config.yaml
num_hidden_layers: 10
hidden_size: 128
n_experts: 32
experts_per_token: 1
d_expert: 288
d_shared_expert: 0
hidden_act: "swiglu"
moe_layers: [1, 2, 3, 4, 5, 6, 7, 8, 9]
router_score: "sigmoid"
normalize_top_k: false
routed_scale: 2.0
balance_loss: 0.00855
balance_bias: false
init_std_router: 0.0216
lr_router: 0.00212
num_attention_heads: 4
num_key_value_heads: 1
head_dim: 64
vocab_size: 2048
norm: "rmsnorm"
norm_place: "pre"
norm_eps: 1e-05
positions: "rope"
rope_theta: 7060.0
rope_fraction: 0.5
qk_norm: true
attn_scale: 0.125
tie_word_embeddings: false
parallel_block: false
init: "normal"
init_std_qkv: 0.0959
init_std_o: 0.0
init_std_up: 0.0959
init_std_down: 0.0
optimizer: "soap_variant"
learning_rate: 0.00847
beta1: 0.95
beta2: 0.99
weight_decay: 0.022
lr_head: 0.0103
warmup_steps: 125
schedule: "wsd"
decay_fraction: 0.945
decay_shape: "linear"
final_lr_fraction: 0.0
batch_tokens: [65536, 131072, 262144]
max_seq_len: 256
doc_mask: true
train_tokens: 615500000
max_steps: 4800
dataset: "wikipedia_en"
Below are experts of layer 4 (counted from 0) of a mixture-of-experts language model. Rows are named router (the router's row for the expert), gate (a neuron's input weights, with its number), up (a neuron's input weights, with its number) and show model dimensions 0-127. Each number is 50 + 10 x the weight over its row's rms, rounded and kept within 0 to 99.
After each expert's rows: "mostly gets" lists some tokens that are sent to it at least half of the time. This comes from a sample of Wikipedia text that the model never trained on.

# expert 4
router:35 54 38 38 59 38 43 43 44 47 45 57 54 65 45 64 51 39 42 46 77 39 57 48 50 51 44 34 48 39 44 39 42 33 68 67 48 62 45 56 57 60 43 45 58 40 68 58 58 62 61 62 39 40 42 47 62 43 53 46 52 43 53 62 64 34 65 55 64 47 58 51 40 64 67 55 39 61 54 45 39 50 61 44 60 33 60 52 45 45 55 52 47 42 42 56 58 58 63 64 62 45 35 40 57 35 54 31 28 63 45 55 45 52 40 49 53 42 61 46 65 55 40 42 45 62 38 65
gate0:40 57 65 47 46 51 32 59 51 60 69 51 50 62 26 38 39 50 56 47 49 58 36 52 54 76 59 60 36 50 52 42 55 48 62 50 50 60 52 63 42 46 62 41 46 46 33 45 68 62 46 56 72 46 68 28 60 63 62 42 49 48 39 36 42 52 45 42 45 46 48 64 53 44 54 36 41 48 54 31 41 41 59 51 57 42 42 47 63 42 51 30 39 57 52 46 47 70 51 66 52 54 50 57 50 36 43 38 59 47 37 47 25 44 30 49 46 46 57 47 47 48 57 61 45 47 60 37
up0:68 33 37 42 39 59 47 62 57 52 64 68 57 42 53 53 58 48 48 39 44 53 86 44 55 62 54 50 52 52 48 38 49 56 65 53 45 53 50 51 56 48 44 43 37 45 60 67 35 63 41 63 38 56 58 46 37 29 35 49 49 39 70 24 63 47 58 59 73 36 56 52 48 61 34 45 48 60 54 71 58 47 49 55 55 61 55 53 53 60 52 47 44 63 41 58 66 38 51 54 59 47 44 54 52 39 41 52 55 37 40 45 47 60 51 59 65 60 53 54 63 55 62 45 57 60 50 45
mostly gets: ").", "!", ");", " =", "|", "."

# expert 8
router:40 55 44 33 58 39 42 42 47 47 49 58 58 60 46 65 46 41 45 42 80 38 57 56 48 52 40 39 52 40 43 42 40 37 65 58 44 62 51 57 53 60 47 42 55 39 63 55 59 53 62 71 47 42 37 38 64 43 51 42 53 43 50 66 63 41 66 53 60 47 54 47 39 66 68 68 30 60 51 44 41 47 64 36 59 29 58 54 40 47 53 52 41 43 40 58 57 58 61 60 58 44 44 47 55 35 63 36 35 59 44 64 42 54 47 52 54 40 74 37 60 50 48 45 41 58 44 56
gate0:45 45 45 57 73 39 46 55 46 50 67 51 62 55 44 60 52 27 39 31 41 59 42 75 54 44 40 59 58 61 53 55 29 50 53 54 67 42 55 51 30 46 45 34 46 50 45 58 46 40 56 73 43 51 59 38 55 38 38 47 52 49 48 40 55 69 57 35 52 35 48 51 36 39 56 57 47 28 53 63 34 41 51 44 55 42 66 53 46 52 52 49 44 39 47 51 47 59 63 64 49 46 54 57 61 47 68 58 56 46 54 63 49 45 35 62 42 43 38 58 42 37 56 44 37 67 53 68
up0:40 50 53 59 38 44 41 61 66 44 36 73 49 53 72 57 40 53 32 54 65 55 52 38 46 55 50 43 49 45 41 56 68 62 60 28 58 60 44 47 59 66 54 58 51 43 68 54 65 47 55 46 51 51 56 71 40 58 59 56 44 33 41 61 34 28 47 61 61 49 46 67 65 62 46 47 41 55 56 53 40 48 61 79 47 52 35 65 50 64 52 47 52 53 49 61 35 41 43 48 49 55 50 60 37 50 40 40 38 56 54 40 40 42 41 57 57 42 48 48 53 63 39 45 67 46 52 38
mostly gets: " 0", "–3", " No", " Florida", " country", "–1"

# expert 9
router:40 55 43 59 62 33 44 50 49 52 40 51 59 64 55 60 57 47 57 39 45 38 52 49 40 52 54 36 50 29 42 46 52 32 64 57 39 63 47 62 55 68 46 44 61 41 55 60 52 56 59 68 45 46 43 55 53 43 56 46 44 39 39 64 62 46 61 61 57 56 68 35 38 64 54 60 28 62 43 42 39 49 71 39 59 34 57 47 45 31 44 51 51 40 43 55 56 67 64 57 59 46 52 45 50 46 54 33 36 50 29 62 50 64 64 54 53 27 61 46 57 54 39 48 37 59 42 65
gate0:40 63 69 76 36 56 56 55 66 38 57 54 68 72 48 42 44 39 53 57 42 54 42 51 49 42 50 47 50 50 67 48 39 33 53 52 35 40 53 72 53 50 72 54 59 61 44 39 63 38 49 49 49 50 31 52 61 50 52 48 46 54 41 45 61 37 50 42 48 54 58 46 51 75 46 54 53 53 38 58 39 49 57 50 30 43 54 46 34 43 59 53 48 35 58 48 43 43 64 45 47 53 39 52 64 61 57 48 35 60 30 66 42 52 41 64 61 53 58 36 55 38 49 56 37 30 56 41
up0:32 48 65 39 46 52 50 51 61 51 52 51 47 55 63 52 43 56 36 62 63 53 50 47 49 55 29 64 50 59 55 48 52 47 52 40 56 54 40 33 50 69 61 55 50 40 64 35 40 57 44 50 47 35 60 62 46 55 45 48 56 61 40 56 55 36 56 53 55 53 58 38 52 41 40 54 35 45 58 48 50 30 57 39 36 76 52 40 44 51 67 36 41 47 61 51 46 80 37 37 62 55 48 70 58 52 62 58 52 40 34 36 61 57 38 45 44 47 57 58 40 63 56 55 57 72 67 65
mostly gets: " May", " March", " November", " January", " June", " August"

# expert 18
router:55 56 57 40 55 21 38 47 51 46 44 59 48 54 31 70 45 36 59 50 52 41 46 42 42 54 44 31 45 52 51 41 47 28 56 57 49 66 43 50 66 57 62 48 53 50 62 46 51 61 65 71 39 49 45 43 63 42 57 53 47 33 47 51 64 35 78 67 57 49 48 50 38 65 63 60 47 51 52 53 52 55 67 52 62 30 53 56 56 50 42 60 52 48 39 66 51 51 57 70 61 34 46 45 58 49 47 38 50 46 52 50 42 47 70 46 67 44 60 42 58 58 46 39 42 64 42 61
gate0:56 65 59 53 50 50 35 31 46 54 51 39 67 36 39 43 57 57 66 35 41 61 61 42 48 62 54 51 47 61 69 52 56 53 48 53 66 48 42 33 58 52 42 54 40 45 43 69 52 43 53 47 67 47 47 51 40 60 49 32 53 59 54 77 43 38 62 54 62 49 64 56 51 31 41 37 44 56 52 41 58 57 58 41 61 57 55 47 24 34 51 43 60 57 41 55 41 43 46 64 49 30 63 61 39 52 64 51 57 56 54 51 53 58 57 47 44 24 60 57 29 56 56 38 52 57 46 54
up0:57 41 34 41 55 52 53 63 44 55 50 51 34 63 45 62 39 39 42 54 63 47 40 67 46 43 47 59 51 44 43 33 49 55 46 61 28 58 54 54 51 43 57 49 61 50 55 29 52 51 43 49 40 50 47 60 63 43 56 63 55 32 46 21 57 63 50 46 40 49 26 37 47 60 53 76 64 46 47 45 43 64 45 57 36 40 40 69 59 64 49 64 35 38 66 60 47 43 46 33 55 54 49 48 58 52 48 47 40 47 45 52 47 48 48 53 76 70 49 41 67 52 43 58 49 48 37 50
mostly gets: " which", " where", "),", ",", " who", " because"

# expert 24
router:40 50 51 49 65 41 36 45 31 47 41 60 51 60 49 56 44 37 45 45 66 39 59 65 37 48 33 58 48 45 43 52 42 31 60 52 36 53 54 46 43 64 55 50 45 49 43 64 72 55 70 55 46 41 50 60 48 48 64 56 57 49 55 73 63 46 63 54 68 37 53 44 44 45 46 45 33 68 50 32 62 45 65 59 54 31 55 57 48 38 65 46 43 41 55 54 54 61 53 82 59 49 39 41 55 33 44 34 52 49 49 54 46 38 46 49 62 31 61 45 47 57 55 41 40 55 59 43
gate0:52 35 43 53 63 38 52 55 58 55 47 52 50 48 59 26 55 61 49 35 53 46 51 47 51 54 53 43 44 60 64 46 41 42 45 43 45 46 52 32 48 45 54 42 66 44 65 68 52 57 44 35 47 51 37 53 58 46 32 50 50 43 32 55 57 66 65 41 59 43 39 63 54 45 69 51 35 28 44 31 39 56 29 64 51 42 58 41 49 46 47 64 49 45 56 32 47 68 52 53 56 56 65 46 44 29 41 56 63 70 45 54 44 57 64 53 55 56 65 54 46 31 58 54 37 44 30 57
up0:69 46 53 37 55 44 61 39 43 63 32 54 50 62 55 38 50 51 49 49 62 35 31 36 56 42 44 45 41 29 51 32 44 65 55 41 50 45 38 41 50 51 51 43 55 46 58 52 60 45 32 28 56 51 55 65 52 37 33 57 36 50 41 65 62 51 71 47 44 43 49 55 57 54 63 62 37 50 49 41 40 58 44 49 70 39 56 50 51 61 38 60 54 73 48 31 45 66 45 46 43 60 62 49 40 37 55 47 55 58 51 53 49 45 71 56 69 62 54 50 52 59 68 48 41 56 66 44
mostly gets: " Qu", "<", "leg", "^", "†", "⁄"

# expert 20
router:54 64 34 47 47 26 40 54 47 42 43 53 51 50 44 56 41 31 48 37 54 42 48 56 39 54 45 45 45 45 55 49 34 52 75 48 50 58 41 63 52 52 45 40 55 41 47 48 63 53 58 57 45 42 29 36 62 58 58 44 41 38 50 54 56 33 64 61 60 56 50 42 40 65 59 66 64 45 57 54 37 35 52 38 58 38 61 60 49 65 59 48 43 48 52 33 43 60 60 68 62 43 47 33 48 50 50 45 42 39 40 63 54 49 58 34 61 30 64 60 52 45 27 39 38 62 37 61
gate0:47 46 39 54 54 53 51 42 69 52 29 52 70 51 47 44 39 57 34 58 67 40 58 46 44 41 65 44 50 37 45 46 40 54 63 47 32 63 44 37 59 46 66 36 51 60 48 44 43 47 52 44 42 57 33 38 60 59 57 38 52 54 59 58 38 47 61 63 42 46 45 39 55 45 59 61 45 38 63 55 25 45 32 37 61 39 43 62 50 57 43 35 39 45 40 60 60 29 44 57 72 54 32 60 39 42 52 47 53 53 38 63 59 61 52 51 61 29 40 54 34 45 46 58 50 58 47 57
up0:75 38 41 61 52 41 33 41 53 62 43 43 32 26 44 59 49 48 47 59 48 48 34 44 56 44 62 42 24 57 43 46 57 48 38 44 60 47 54 50 50 44 44 54 44 59 71 48 52 63 63 40 64 37 31 46 33 51 71 48 55 38 57 39 66 52 61 47 46 48 52 40 46 61 59 50 61 60 49 38 39 41 63 56 41 61 53 64 46 63 46 59 45 24 39 43 38 48 50 35 51 54 56 45 62 72 54 46 60 41 42 43 55 53 54 45 53 52 42 50 41 41 48 64 54 51 61 36
mostly gets: "ly", "ally", "ty", "my", "ry", " I"

# expert 12
router:33 54 40 37 58 36 42 40 41 46 47 57 55 61 43 61 43 38 43 47 70 42 55 42 43 47 41 37 50 39 43 40 41 36 68 59 46 62 54 54 46 61 45 43 62 38 64 57 59 53 60 70 44 43 37 33 64 46 54 44 52 41 51 61 64 36 69 57 54 45 51 58 38 61 65 68 37 62 45 46 46 47 63 43 60 27 63 54 40 46 57 50 34 42 50 55 63 59 61 61 59 44 42 47 57 48 57 36 38 52 43 60 41 61 43 55 52 41 63 29 66 47 44 45 42 61 51 69
gate0:60 55 36 47 39 35 45 61 56 39 51 33 59 50 46 53 38 37 52 57 61 45 44 47 43 46 38 34 65 42 52 43 60 41 50 39 28 59 42 54 42 42 56 53 47 68 63 68 41 51 68 40 63 65 29 56 43 48 48 32 43 59 40 56 52 51 55 65 49 47 55 34 55 51 56 44 52 42 36 42 54 60 26 55 47 44 50 43 70 29 40 51 48 38 39 59 65 41 27 53 60 42 46 66 45 38 44 53 50 39 74 62 41 55 59 59 36 42 44 54 54 51 55 52 60 56 49 51
up0:43 60 53 40 77 59 41 47 37 57 50 54 38 55 60 25 50 35 54 55 49 54 44 65 40 43 60 36 41 50 57 45 53 50 66 47 48 35 57 38 41 39 49 58 59 43 55 45 56 66 44 61 47 50 31 39 54 34 62 48 55 63 36 58 45 39 53 64 63 43 54 43 45 47 45 49 67 45 57 64 59 38 56 58 53 40 38 61 68 52 66 47 51 48 42 36 60 42 33 61 59 40 29 51 47 59 46 26 49 60 33 52 55 34 42 51 69 49 53 45 49 61 45 60 37 62 42 49
mostly gets: " &", "″", " not", " been", " was", " him"

# expert 11
router:29 62 48 26 66 39 42 40 45 46 43 62 53 58 45 58 53 40 50 45 73 37 56 40 52 49 47 38 50 42 43 45 35 39 68 56 47 66 57 55 44 59 41 41 56 41 77 60 62 48 58 63 53 44 36 24 69 38 51 43 45 45 52 62 60 49 63 53 66 48 51 50 35 56 69 65 37 55 47 46 45 39 62 41 58 41 63 55 46 44 61 55 45 45 46 62 60 56 60 59 54 42 49 44 59 39 64 43 39 51 45 62 44 49 46 44 50 43 63 43 61 53 37 49 51 63 62 67
gate0:44 54 65 37 33 39 33 33 59 59 53 58 61 76 54 47 58 43 41 40 49 39 48 41 34 49 36 42 56 52 37 28 49 54 46 54 47 53 46 46 40 51 62 58 60 58 47 52 42 53 45 51 56 36 37 61 58 47 62 34 52 48 58 68 52 41 42 59 60 43 57 50 56 40 57 75 41 58 47 43 57 35 62 49 46 40 38 51 52 44 57 69 51 27 49 49 47 61 51 64 57 73 67 51 50 41 48 32 38 61 57 46 43 35 53 40 59 63 58 51 40 41 58 39 59 37 60 47
up0:47 46 60 48 48 46 46 34 41 38 32 71 53 29 53 46 52 47 48 59 50 49 61 53 61 54 68 49 61 42 29 64 35 49 44 50 56 52 49 44 78 54 54 50 51 40 54 43 34 54 38 53 47 33 58 45 47 54 67 48 57 55 59 63 35 65 58 53 53 66 37 33 51 42 48 45 46 55 53 53 60 60 42 56 43 67 47 63 46 41 58 57 40 56 52 53 53 44 46 60 64 55 77 54 46 54 57 54 59 47 62 61 42 69 59 55 46 56 53 52 54 36 30 50 33 20 59 47
mostly gets: " research", "ology", " services", "ities", "ations", "ism"